Experts of a small language model.
Training: a variant of Muon for the experts, 368M tokens, 4996 steps.
Below are experts of layer 4 (counted from 0) of a mixture-of-experts language model. Rows are named gate (a neuron's input weights, with its number), up (a neuron's input weights, with its number), down (a neuron's output weights, with its number) and show model dimensions 48-95. Each number is 128 + 24 x the weight over its row's rms, rounded and kept within 0 to 255. Numbers have three digits each.
Before each expert's rows: "comes before" lists some tokens at least twice as common just after its tokens as in all text; "mostly gets" lists some tokens that are sent to it at least half of the time. This comes from a sample of Wikipedia text that the model never trained on. Tokens count by the router's weight.

# expert 8
comes before: "1", "2", "3", "4", "5", "6"
mostly gets: ", ", " ", " in ", ": ", "In ", " and "
gate0:084113126159065144129132168132153123126129094131103133087163117090125095100134150127172113148137105126140083108091123127147140145123142167160085
up0:104139123144106160142104117126125159141105135134120108120109088100128125134100095149087122098121134127123141099154138084141107115156068134120168
down0:117152144146137116101165161139139134143094124143106179160050151157110117040108111096069124081102171112125120128106127136138137146142127153121156
gate1:132162113127125100106128150097135142124094139152128127126126136134132109146130152101153128113180139159125155116089109160151141155102145097140133
up1:134168167177140087171137110097126120100114137128161105148098160126203166107137129162077138137100096101149128146118116126117147078139145142117055
down1:129132114152110158129110201100127141080092129118136159126157171105152086142144149122082119163150096122142138125106114123149114147116111136128085
gate2:118105137114117160189126139120141167121118081170137106132098120115113094122161165129140178192094163137097146118134117149165134141138137131116121
up2:123122126115132123124072100125143143094151148190115100122096145122142142125123135127189113135118132127124138135115170093115095130114154142139116
down2:138159078132151162147144150138106120122121160102161159129124152117093131140138096095156095125141132142143109129108118174092144131131120093129084
gate3:129126155116150152127087155161135169130132082126111151094162066131155123170161137101118159139148095117164152125097121143101147118097122132169140
up3:118105097154097113156168126135110138133147125120136145161144132151123114142126139114146126076106123123145147144130128139130107120113132143139129
down3:093148098119171126128152089113162112172131127138147145057132119117134087098140111137119147139125114115094105161095138106120099154091143125136134
gate4:102121125079119140153160109149126140093115093103129125129131114128128140129142098111119111113119149131144163090125130160140099130115133150116111
up4:158116148123140106107136157162143161112090147153119120139136148144107101110088136186141127152135067125101112121138147092113128115165078146148132
down4:118100117093104161106163083115169146095135137154089156125130130170104108106153135130176127140159140139086135127147127126149136155108103137133134
gate5:156161111113144085148090163142136158139101134123099135164166139119096095125127158101092121116142145137156115139097122078124165151125101161109109
up5:185111096104151108107126138092133172145125119141177136153175119143128132123148151136155126161164142100156133114156120113087117118125135131152147
down5:074183148169132104134113131125153125097105107093143129144137156110172119150144123152129122103142104130140075174160128130113115122160123083155078
gate6:101117105130090094132148065148093125114127118128132113050116099111151089128150135107116155070092139133092122169119142102098081140133144157129120
up6:106103142173124113130110145079161123156175131119131089132110134119113104122132179118108152157141141121124135152081135125096148105174133131121106
down6:150149129126118147141134113121090144109148110115137145080131120146124106184116111124119148146111112154108196138058123153099114107109133126153128
gate7:173142145134164088134125128112154157137121130150092140114129092092146150116132161101153186115138082125106078146132125153143170136130137096109110
up7:169177116118123145123129103091088133117140121128130114110149118124115161177126169114101124124129163106121100093128105132131121085091094096136119
down7:137136155120114136090060128094145139126164080135097148092113169134090128139112154118113161123132145190134138142135131135156124155145110111161103
gate8:139149170147170129110068175159130136095111132128121136114099093140116114136164108121139172108164150118152103131141096115124137133167114130165168
up8:128115138151142140129127145135113123110124116124161120124129136125143110162120127141142095144124128156175129131166138076079110084118177100184086
down8:115104144129147098114122109149156112133089119125138082111132097097137163074165133160140131136076108148135130136164130096143135115109106157131102
gate9:174118118120112141074077162138142145139141159122138136132170191112178122156136119119114131119132140140080147110128108105133110125140144147129130
up9:134164125098138127138141116164135156110105120152115102120128152166094135147116133145085127103131133102151106149129149107098113078122133157137109
down9:142138149156121148119124143102122192135144128187128156127142162096136153125113105117112093137155109128148174142159178153155160089109144076127140
gate10:121151131159121158163108094118163138177130107099132068119085150102074101097105121130080130141113138100130133144149169140137089140142116073142140
up10:131119114114098120130131192122138178098174140141125099100134136124098113132147087142104125123157115128108128143115138103133144132159144106130144
down10:114128142095139148082085149083090139092110122138157144114118141119151109152116130134160096144120186121117176076187169127138110120130149132172162
gate11:177077103110177128130135133137089127176166103174132179106115111121120112131084121123124150152105128121100125121142160104106112150152126110125146
up11:118123094112111127115139091122149127157097115112082159143093130117098156105115154084162145126132072095108118132130172153149094089100116140159096
down11:138131115135135112161135144111103128107119166124117093154119179151134070067110158120127114129107179142138109125126131196153148133135155136111102
gate12:121094130129113148126131112065154119124163109138113137137175139128139094123158079148132132124107141134117101118087148114093142175140155154125119
up12:108128124128087129140135118074119146105153178122114100161136080152112100127131195129134160117165116155104117091140125157127127131144149109095163
down12:112127143081129155129130120122161120112139125133118100164124114163118153122170147112134101155157111131148111136071197132147187130136110149103112

# expert 11
comes before: "0", " | ", "2", "3", "1", "4"
mostly gets: "′", " This", " |  |  |", "% | ", " | — |", "% |"
gate0:145130089149134132146176151106091138144118154134156109128123089125140153177109132124146061100125126157127147107167182140161111116100116126130089
up0:168102110109146114135137114192165107125153133106123147133133139132112139075155157140152129155167110117109101147139107151148140128118144132117100
down0:162132121100136131102134136148153168094123168130105132125118144111115100126106150089124126170122095130114114153153148157116124133120153118136146
gate1:134109104127137080122177151140132122156084117083133120144146143113135102156126140162094135139125112090102155129149146142119119155085101125146109
up1:095125137141123126141124109112141097132080071107109162130088109128132067136119146138128126127132126118108156128131163117133130152134080130110133
down1:160123169124108146131175155121091126133123120140147081138134153131117116139136125145135091164111150124161154120145079135100141140141111127163109
gate2:104136116133165090130146179163132127142068109150141083117129141180114140145131120101144110163103092158129161109131177143120128129151149138144095
up2:085139140131136120162127142125148140110166142147132132118108170159099159128163133125167131122140193136167144142122151100137136110111114139096097
down2:153134171099135122124134111133117117115139104148149124106114157115149151132109121098123087121117139094158150187149135119147140116133125137158141
gate3:121137097127098147115105121161135132098117156123117116114112115129100139123097097109117110162140145121102139131148116073083098100139120105125130
up3:120098161122131111158166155110145130109187132140181170143130146113121123148151094157115117129090137131095116141133114135158128113124107127137073
down3:088155119138134111134129126119098150127167150120087109153077122094124086087128120152103128124155145141112168124158111114158148125099124116133101
gate4:112114135122143129097117148123136099109090156157109111118100087125156135123146149099090168110128148053126141120136106111123139119123123117120100
up4:160119142133142126088127127137154129142148127135131154113139115136111113140083175102137161127215140111155099122110084109123122125106134149159153
down4:140133139100124150104138134136149089159124139150145115148142120117171124154140120096113102162113101101105112132126124142147141130133116148139151
gate5:115086122116100136116127183151134126143104109097082145133157163088111104154140131130119119138118127145130155095109086140129117133106105122126109
up5:119131114140106125120113109152175149170140092139130164138134146136136104133132102115165121148085139112124142190131140108156116132166106103164124
down5:087112127147101108151142139125132099149166144127136135144113115140156122127104130141112112142130087097124100097180162127120144114129134124128136
gate6:093127112135115131157104126154129142162107157131127131113118134099102131098132114154095100106144110080132108154103136151099116123115150111109126
up6:100116106098096140123114124126145140115081134133137130122165154126157138121108170156118136154151134180105139116161115150050132160083119142103131
down6:106120162126131159114148079092168080123164185143102147096085125125126163142134156096141123172129136138136120114142152116124154179162086147118124
gate7:117159108093145147151128137133127076164151078097117079123168093111090148170160128093123131127129142128155103106116156152136145107099109170105114
up7:143185139105117141116120149126113080139146158151105172140156136113144143150129140121110123169133092129165114119145117145149105168136129109168115
down7:160136078146116116137142115143099100100096094102104093167147089096128083156131098092092124156132174159150121087093110132181124133127142127132093
gate8:152155071140112124107102117137141097131112095156093161104127173159100103092066116150172126147156114148147112121119132150141107176109116131109167
up8:104113142115113117108139135113084104183196158133147144090117116107172091135119120117065094138113078131159109120137119131154144146124111098106134
down8:135147151112166121136128111121122146097112102136136089146095116121133139144153136088087148121146212122118145131085154167120135125131166136115122
gate9:118157144144166158149073104158110142128138102101123145115110136130165158171172145163159128149122133166123128106067125089097138117151098130123165
up9:118131126139126175203123181115112155103164115138166135153146129152136144133111149105131114117138118139106118121102154147154164150136144121114168
down9:140149167116109129139152107129116091137125093161159130128123104106127072099189132089106141162146151112172099098103071140148126123116150156115142
gate10:171115130105128113137109126155143150058142103124125137102082148108135137129132111139123127150141137120119109110112108142171134100097100160134117
up10:129149102095124145161140114158126123063176151139157130128126134120107144162119156145144122115124128180148132118149114150117092142114134078170169
down10:149161116083125163153112157152120107158104115172102137139083174126121113105108120152098120175151104148119092123143143103119138103096104147143116
gate11:150103176137151119103164126145075122135147174142127117147096089114126119159119104142110169104135121097101128161140121141122118160128071152127087
up11:134147132096134105115105161141128090134167136139075188139125164159100128093151126130136133137145124160152082147083135154095136131137148155138121
down11:147105183133102092152082195144165109173108150130129155114114121163096115135122120120051115069091118129171147171138102178126134113112149092129143
gate12:125144150147097144187104128154121139153127120114142135168094112103127135118091115093125193125136132128137167128149148137128137137075153123135130
up12:074149153116143094151136131119161114163124122113126115178135122129120142180146117172115136114127108132121103165163148101095142135096112123163135
down12:098160118109118131125098098115131091144127109127119168146081137111120116109151129148103117127113148106111156117131076148143122090123123099159085

# expert 3
comes before: "\n", "\n\n", " MP", "andidate | Votes |", " ·", " Pan"
mostly gets: " |", ")", ";", " |  |", "==", "==="
gate0:087154133175138177153103137114102115143147114160151145145113150117161112104152138134133108132183189136093189150115057104106135099083128138118175
up0:151149087149132124114128125123120116160116128152160124160101120109128155109129118141115104111123143135147100090097080124144120152160117097142133
down0:089124099097161161134139146152181137110138131108111124144120088169120104127126106111068135143118127117143118102136118179161130143094179135127140
gate1:120115101143101126115137152127151126159136138136137120097158160157146099099135124085147140150147067103140116135095119116110147120116165109139096
up1:129109159110107101139139125156137157088120140145154135096105145090145093122131119064160118111147127156125110169105144151157153137093153087191127
down1:116083120127121140139089155128128176155102146124149100147090086095139119099139129135101147145116136134104072165120133128121136134144102085169101
gate2:128157137098155129126133122139128111187117175115181078143105121143110126113115111114103155097074122154096137158130103134134146089120110132119172
up2:101134124135134100161115135137089155142169096100203146126098145149135128125133115156103092107129113176112162154123151155123104120149140110134152
down2:152170152076151161111138139100128161117130094146123126084124143173103145079124113148130166139116134145178115117121127133133129108133084114161132
gate3:110120097079141156089088145125115121143144121132077150117141126117149170150123146154134133158107129143130100073112149123119098145131075103165143
up3:134127086137130120105108142146111099150155148096103166108137135101125174147092148154091113122125144168103123088155119163096108122141092130160134
down3:151141129124112156134122143100153124117132109138117172157136113104125112153186164118123119147118152118091116103127107140162122124140105145119144
gate4:135141137107103104166087123153123120125147138115179148103115130101105101117139142132123135162105157140097100127138133097120157097118180138126143
up4:127127125142116098126123163103128126141095098129109149142093124156108140117148126135102121117114128116172185103113126157108132152118120108145106
down4:151198135180120080151098111135131126137162130149138173113098119152057127167145127156148154102148142110133150129121147141114127157128134093155141
gate5:137135099119141113119134181162108154144160090134135125174143133143132153131165140128108159134130091118119115167109112105099135107141145124134152
up5:127120112120146155100088147154086134116163123139107103116196158173122122116131110104088079141143080122103192189146117134109133123165167123114160
down5:139140140110122137121129125124169144081133149140175105153152115143151111128105129146123094107142086111130114089157124154103156136099128138122159
gate6:137132147097126123148117076171108115125111144103135154099118143125128118118132134122080128111131120120100091158126123173085122157127153142166108
up6:145120152097149101118118169138110114165124134125163104115148143129134153122120151154089147137089137123118139132133143104128129166152116126127144
down6:109115131134130169133136109163114156119126137140140170166141133122177143116099156146138138137147165108136159158109128098104141140141099106106115
gate7:125117148137162166137148126147099152136114156120129139106104115121133091096118101100147157144184168162096149132147138140109147128165118113122152
up7:178194126098091115120122135100104086156131117129144126167091139141120119148114126130124130172120103116162131107165145114095130135121185172161160
down7:130147122119135089132145116159139153125110124091137157133138129107088157166137139099137139114102131115136134136175125112133136168111107098121087
gate8:146125119121149155126120168121129108132155165097100108110152190159112157105140140143142087139125121117146134105177118109176146130107128139149119
up8:101106180123123137145152094072085126127161150116097142110139115185136139128146084137147076154155181148148124143147115117130134114128090131125087
down8:103107133161116113096143155086120097082143143137163151132098145147125146082126182160131104139147146120138128150130148111163112046076122172158144
gate9:122160118130113124114133142105105115141153091117133124093163126130165136109130122130084147113146134174136099137150151096127124132106139069121088
up9:149103185130109123157157154131167124106149162124110137129118154086118104139143122129116130126127152131106123125168125077111141112135096130120143
down9:115155138102129103117175117149132093136126111128145152120108109086119129121153138119122077122134177094141112090137126142154139147129127097130109
gate10:087097138088118139136098122118142130157150177095117120113151149081109078141117079129114125060106099138191101171111100134173135079109184144094116
up10:139093145104105163106093117159133133138159164111109123075131163157101148147111112107086115130168132122151119097129111117120139124137160138133074
down10:119099117166122139158083099131097119127101111138118161107163104104145129121125130130059145109143112143095156141098118144111121107170129153103053
gate11:150081085082093100159111137159149172130135153120134202134091098143107080153148136132148124149143096135121133119176154166140148111114182154116098
up11:152112129132150136099113127132130115163104157132165151138146127135159164126104149128095097170136106068132150111058102109133158113107154159120131
down11:127137125172099124138148129120153127103171174136137083126122102120115165146107108143138166165127122105101164146102135186149146106128145153140172
gate12:096165107058123118172124124133081111154128151134122127123160120155145101094149118112114110144129073145116160194152112098123141153159155140111081
up12:118103091036140114110117107162057110147164153151159153122144145127131116129095160145088134136135134107109142126127162122088139129109169137113122
down12:131151140146087111074105144119121144165172121135089131126086099110150120164118131191111102107117117152151124127119117093147128095134122134121088

# expert 1
comes before: "| ", "1", "2", "|", "The", "- "
mostly gets: "\n", "\n\n", "| ", " (", "- ", " (S"
gate0:089146146170160100109092141122084161119116161082117123130125136138112136110130104119102154110129103143126111163129150129152125128114101103131142
up0:122134108158106124161118084154112106109155148127136147143116142118106127133112156149129147198170142143153134127123155139166119132153156150143103
down0:119156098159116105156103154158131139114105130136144139109133119108161140125100115089142140141112139104119110137147145069172089142153124165096098
gate1:153074115122124111130132156093117129122146124106122141129127119130112130137132160129181144144093131094086112110104130147125130128102133119176112
up1:113121113123118205091094160133134099127119161108137104158131109115130059140110108112117153106123105150115093120143151125086139123106118106102122
down1:111095098111089098160131148152155102120105151085119145129125094128130123125122113124113150148064123120108120092120151112092116147141140125131171
gate2:130114091079126156133128163124116150127132165174125100132088132162106093124135145103155132141164114125146149098183147103091145110119115077124080
up2:149124143123130103169083123155168127129139127167136075091130158125138170127107125134146136169170140105132119131101145138146151153154075137152129
down2:127079168115124117169107122087134135163122120137140105107176127105119163144134140130119103120137116141105092134106114162131104099170073093068140
gate3:184147079177160072110150117090132122136155125113150171137176144147138078154148139133122111129147073110118143152110146088145148097134124106101121
up3:105116153157122121150131130186130086177147104112124084118164145153115155140104117135132114120123109116138116169141097151194128111160134133120129
down3:137107146114102083118174141196107144137137137093155165124188139152102120117142106099180115134149147099136109123117146130158124203099139100157137
gate4:160113100143050138125137152124126162162112096100151113102186156139104122132148094124169139140092127126120125119110112149117149084151150146157154
up4:099143158151113130128147128144159139168119134170126149140162138146145168132144088151120065115108134167144160118132099163142132150147133113145149
down4:109155132153143109116141103090125146130114154134089136132123159124120138096118121110133134151152158115189135127086099126125122100108138145118115
gate5:138106138147142103162099125124160128128088086121126102136131150135116162122154154159166108187161105146114153125112091160157143145132135099106142
up5:104149107123143111101125159103091124132157158085140097124096177172101123142110141141126103120143119100099168165137162106138124168177123132135155
down5:113131173165148097140072153081143109136145095100185112139119130158118117124135104108133169119142110133105168128140091111139122131129139146140127
gate6:135144127127135113140102144161119164093172128139117167117130102129173129119156079127098145135120122154115128131168151147177132105170173093146139
up6:100146141144104141108101154114123126142093146111104142159130109127114146175182136113126125139093099098123098132121133137106106124120098129131163
down6:118086109150123135152160126103160130115156154129147106130134093168149113146131094100103135128118118112160162116099096148144126141101133072102156
gate7:133147153149185077143120150149150159104151137168153122135134131120149122062163160146151132161152125136103155083112109108144162128139163165151123
up7:102127137168146136164119111151105137128110133143101148134119114190129146114126176212123153126164088130120125136103079123170148108170137056111088
down7:153123128132112095125169130054170180094141172134112112154153125148177164125140115149121106136144137170136128142150095139100128111104111138144144
gate8:078120119118138136165136128130139163102117139112145150128169133112148124110089173155114092149135138141098126093077134190137059153062132122136121
up8:170117118135067139136134150109114117098078129117054152147119080123141127149144152134128146166095153145143104081115168127173121128124119114195100
down8:107168120134100154118114118112084104061118133086053161145114081141140152125188102132136118129094132173114130120123146143162131108135111140115123
gate9:124149140103171141140118084135149156157178127098124128113115153117125173154127132135118127120157159146105144113143130116156112137151105153131121
up9:139153141154151123154100112156168151154118116162171164139171134142142112119191110141144130115181105129107163124138110102203138128125157105135136
down9:129116097139128102133120147144130123121110153133132127122120099112133108073129145128125120118117111120141109099107138151116093117116146049128155
gate10:154098085148140112149154106119142144165105110137120168123132121132111117125154112108123150103131127148157093170115093106128121078097133179151133
up10:128088158087132097088129097149140116118116153114115116105135053129079136175096138119158109090147111116097120126106122145106137088109161104152132
down10:130144136087136100092135138108119089112117125125150134131103056124140133124082136134150093103126134125113153167077127146136129066076145105139120
gate11:104136134134144132111134090113130111141140121129115106119101094101155113148101119095124136161136167154121154120127098081154125141122111134064109
up11:154112127132122148126188140132064115109153144100097149100161077141161136121139105125138154158127106166131144111169089130103115130160108159173084
down11:145109128079137137077090126095101125121146125088092158105124158135075109143141104123156132095145128155150093129162160134125100136092121121151142
gate12:160148079121117091139123095124128104146131112049110092125204082108135080136143133137130113086141126143131168118100136098079091131166114087075142
up12:150141096134145109114102116145149112107127146121104102126091114124131112122094112143105141134152128094131170110156165063121150118157108100141126
down12:132154132118132123107138120093096144096137088134121104099112125105146129107119118142140146161169128182149130117174149132121151123174111108108138

# expert 10
comes before: ".", " | ", "–", ",", ", ", " |"
mostly gets: "1", "4", "2", "0", "5", "6"
gate0:084134119117177068133142129118151152123114110125098135103132143177100121112143146090169088128154107106147078106135141143133114120165157127101126
up0:137104117143134120112152109090104109122123129074134141115122123121122138131152117135130169120053142162107115131137144135112130113148109137167154
down0:165075078162114112153111123108099129109126084144110133080115134100136095103124122146129124118108133152151120124067142124143107107107117111119131
gate1:125112114126127154122114149116137121165123128121114171129181135194105158110094145120145079149157130128135090095157129143132129130167156148128087
up1:105138124106160133095162134167151141145128135111174124142129099103170157167104133116102137144098111108133148147092169113145163124119109128163137
down1:094192082144110151112131114132091131078112163111144093113156163156123162141149172105130099154100101106144104158153134113163150169120127145142110
gate2:085124116137136123120102127124085101118105100141172110128149096144114143106152162128150147152159135171113153166126136135136081154103165144122113
up2:125146129120109123141170130109156113094162105153144114091178114089156123075143159123082110125117137121132126108093136152141117195135101109120183
down2:121132104167122128115133116146120149133142087111098129124131115156132076160147124069155100105141118116095108131143148103131137137101167189114104
gate3:132115128137132136114122134142120089165095124129107125160116098128137114175141097110098184152164110085150147180102139108120104110112089142133111
up3:142109149140127133145123107117148154104130124138164105083109136140130081170149143111121122102136118168120102150118150144104116105103145106120139
down3:115097112145076139143145151150115100075091139113138110132176151120138098088161175155114139069172131101129145168129115133162127121150131164114160
gate4:127132089141122082126116148119158105157137128100114127113096075139152140145086081091107093133134113161125101115147095116069115131110108113082152
up4:134140096148125158100142114170112116139134128162117147100165119120148104101150156107145131140153094106117145143143137129133136112100116131178087
down4:158109172138147162108183111092129113132141107147094111126092165134142172136118142118122101126096106134130091081155068157143127158100107099089202
gate5:153153096108111122099138159170165131139143121171100122146138111126099156114122123135114132138206092115154139164142125068080085125182149118164104
up5:107179132116134184168124087110097135143121126122147188120108166108103095148132126138144120113137114128112171154147111138147119082070138143135148
down5:121109111132122104132123103102117127160133133133155096140120152143157145104109139134123142108109147117149131148145163119132146131146186160102133
gate6:080138125058172091105190120115123135149109128175131139138092156150151146119088149154110164142123126121138152088116128091105115147142137130103147
up6:156166121086179128123140093100169151150116167155105127103146107129117130149131102144153127118100147144134139154143128105153142158184108171195107
down6:130143171113145133130124094123132136123141116116124126134113168143113114141130092123123142134141161129088123148148132108148148135119117175147062
gate7:113173092131144123133129168108156070160120144116113133097122123131189141097095125127158090111105106115143107112160167144137095094110107143092094
up7:137119125123119115077120116086129109179140102190101164141141103146119142112144132111137096163113112129137081144099159114090129125113113142153149
down7:137109132104113135126107157141110151162112134114119159133102089128176121143074104091165146116150125124139094097132179131099094119167082128163151
gate8:115154172130079170122119133086112127102154123113142113062097136103156131097116106119139153117145110114090155124113133141144121107126109160073143
up8:162119155104141126146137102118140118091086190106149137136146114146105136106125148119100123101130122139117120129113111164096146117122167158139154
down8:128107151124148122091141135103148120138168107109086073118130150157110157092135130156169075132130128152171148118108101137126129151190157182112144
gate9:127152163148144112151146163101114119170141115140126112150109103169125133122124106093157138104121114133118162129125117143158131119141127152118115
up9:129141168163099114153115129142132075135158104116101118157166126135118178144155144126129146135107171119117118170136139090119108114124177144146097
down9:190114155109116099132113115134114110169145114161091118139145128162132121142152142168127134144145098159077132155151151130129109064095132081141131
gate10:129120102105152119147115137152126155111129115125138105109096133138103095146174090108064130089100124130082118104107168093136098119138096148155134
up10:097143135147082095099158117154146123108113117121128135144112156146170087154134090098102147122157116152162086183148130136161150148149141138154118
down10:134102126179097130110116112137102084119148123144148125090105143125124151122133145153087121133141133163133158125162178133151121138173131141112141
gate11:084153137105139126153086077149108091153135105196141120146152145170144140116117124090133187118132117145109149133142139142085131147127107149107131
up11:176119149134083150137133163147166145128113166117113158096141107119133147142160125122120157139107133119152110123146123104160132148122120107164108
down11:120147134125114161121179108153161146138143098113112071174154165140087129157134098090146126128102122126177117141127152123140091126120112139102141
gate12:158131104153111064140163107083136109146066106136118149121186129116115150088153082097119116107100111097144115163116117093113103153107149108146111
up12:135096074142137076139158116119121116125090137136110126102126131119160149095139142159136145157142157110131137124136097150160164111116123167154124
down12:126142119158166141103085121136084152130133123163131160124100100148129104134096118123128153137132091095104095136100118141158089145106138145146094

# expert 14
comes before: "–", ".", ")", " | ", " |", ", "
mostly gets: "000", "015", "008", "022", "012", "010"
gate0:127102116103131128118132104150093139145118160098133130137183124126099128118120131091141143154114110065133082116176162098103100150123161126099140
up0:126163098164141126102086137147153116127139122141097122085136124149106105219074131145120148137173148102132137127142145161155122119110173140095109
down0:137145134110118149121141131141130135164118119122090121116144171128139119064113134134118124101159100169145152126110215133148123136153103146128154
gate1:146126135158143149127085160135120125096142149162127146120122152100142168132114145101119119167132134150145133141136096094160097107145134117092176
up1:129115132125146086153137119178152184100123120136116190140156118111085124106115130126120134126119111169133143166055170131118134119100120090151124
down1:151097091137143100160107137128129137087106121103132150124129175071126139070110140136113169073074151112136128113091132137116121129142122131126120
gate2:134103127129164095177156112122122120116101098139124099133129142127101120126089116131161163140179152157104131144104145111114121175161142093133106
up2:144171122099121111123143148112124133133083146119135149128129106064149146076148120124124140141096150136107131139081134126115108080151137146112155
down2:155143132129159161142113087136113135141143157130110131131108087102131105120118145086131135090129151081152098139129157162121169111143154147126135
gate3:108135162134152104106113121123145163151086130128144122064119096132120108139126133140128149129142143118116058158139147136107141106137153140100149
up3:143139139129113140129153135118104130117125095144168117122103126164118138135148116147139147144099147096127122136168132119124159112138117133079123
down3:160124158154131083129147114119092138150134110151141103142162137171117142086120140167114088162166101095096149077133134103122133159209120085100120
gate4:109166121134165089150138173147111146151143118110116099116112121090132140135083135094118125130164152170129085159097155155096130120120145131163149
up4:135129118119117119104103149147210127132163091141110158128126135088134101132140133123170154115131135134141157138091122152129119138079119161154113
down4:113128134131127159138101125116124119118123108133099109115130113132118119141117107133136118126138191138127092073116128145133148128115109099122137
gate5:124098170091138132151111115112122137135132141100148114131127092165119162104108119099136134127140119130134144087163129144141122133093104121080142
up5:117112126124159117128174122135152105131124126095115124076094145129142077085123129133147107103146144094095135126089134121134141151124119168096126
down5:159118155116114122143138090110169146122119132085157116127129130093126098182119164147121124133082150145131110109141108124110131101148128161134147
gate6:164123131123143098127150147153144186133091141085128165165110123070117119121109111111127128124099138106175130087133130073092105125153153093156162
up6:132159070101142150131138129141102124117164141139121141105141107107086157132112111096146114129104127113150150104100125135131085125132126080164149
down6:107146152147176097104150120112115098114120118120128104142163120143082098136138113138142160131157141135086153149087124117093121135145158130100088
gate7:133144129117132151111098160081121115124151115143134114090133138155057132104138142164160103138130114119135102117095157120122122117160184117094149
up7:083078081097164127174131154098135109161139158115132144129145140135140128099132122114108158140105132114121130082143101159124141131097133123129106
down7:153104114084118103171101108129122181103150133143155159104097134159120124132144126168179110100166147147117110171144122120150115151122166152171129
gate8:076131136127139163131128139166152149135155108133135144156094099124163108118152125096146094112111137134132095105119092146110129112142140135160134
up8:144098113141132144086119130124140145111123080125075119124140122137150062154152083140152164136128152153126101128119126105136114126157106139165117
down8:151131119104103139127129118143156143119156111143167106140135148115167157110122152116132164119133083126115113128133167104131082131139136132135103
gate9:163136125065090114105095116121152101162161158097194153116153143130116140157123131089150119098146130101113114179109124117122140171150138129123086
up9:114105099124122157161135144126106105105153135144156127122148149172141153094113101176145125146098136136139106119100097143071087105155146127120125
down9:103144136120097141143164118156142166121140146117111154169085165136164145133127131136153133172129162158127089124091110087106142109137113085151100
gate10:160118091102128140103129115159110102187126110108142160113105089179176122167086152141145159116086170103141146110110150159168102126111099123132109
up10:127128087133112165149125099140134134126148164161150125152117115134122125132142149095145141139130099148100110135137102154151100097136126134137122
down10:093147080106143086141131141141131118225152113154159149115138109158126068113148127090117136093156142087117134117128126162154138108087106151123154
gate11:157156125166096137105120144144120112149123104105125082124130134121174210141127124143142171135129160105137075168140139163139124106103125113093128
up11:086150133127163123140128125092092095155144135123126121169133079123162107118119151091109100098157108135117128096109125163117176130126091143126120
down11:122093142115136119144160106089135125093092179140116130124115121131121106127105134122139137145129144096134122091113145127123173169110070113157127
gate12:126147083117125156129153102136119109158137147135128119134154108115174103151091105205154139161128114091136103137158154089090162102138123077096140
up12:150153172122124133130117103132169153090125099136074088131149147114163113126155127133121107100133132126096153107112140126122114114103122116091087
down12:169104106105153136140134204136122151167168143153135121126160124158164105158100121101127113110156144100138143117155159109122121131134114099107136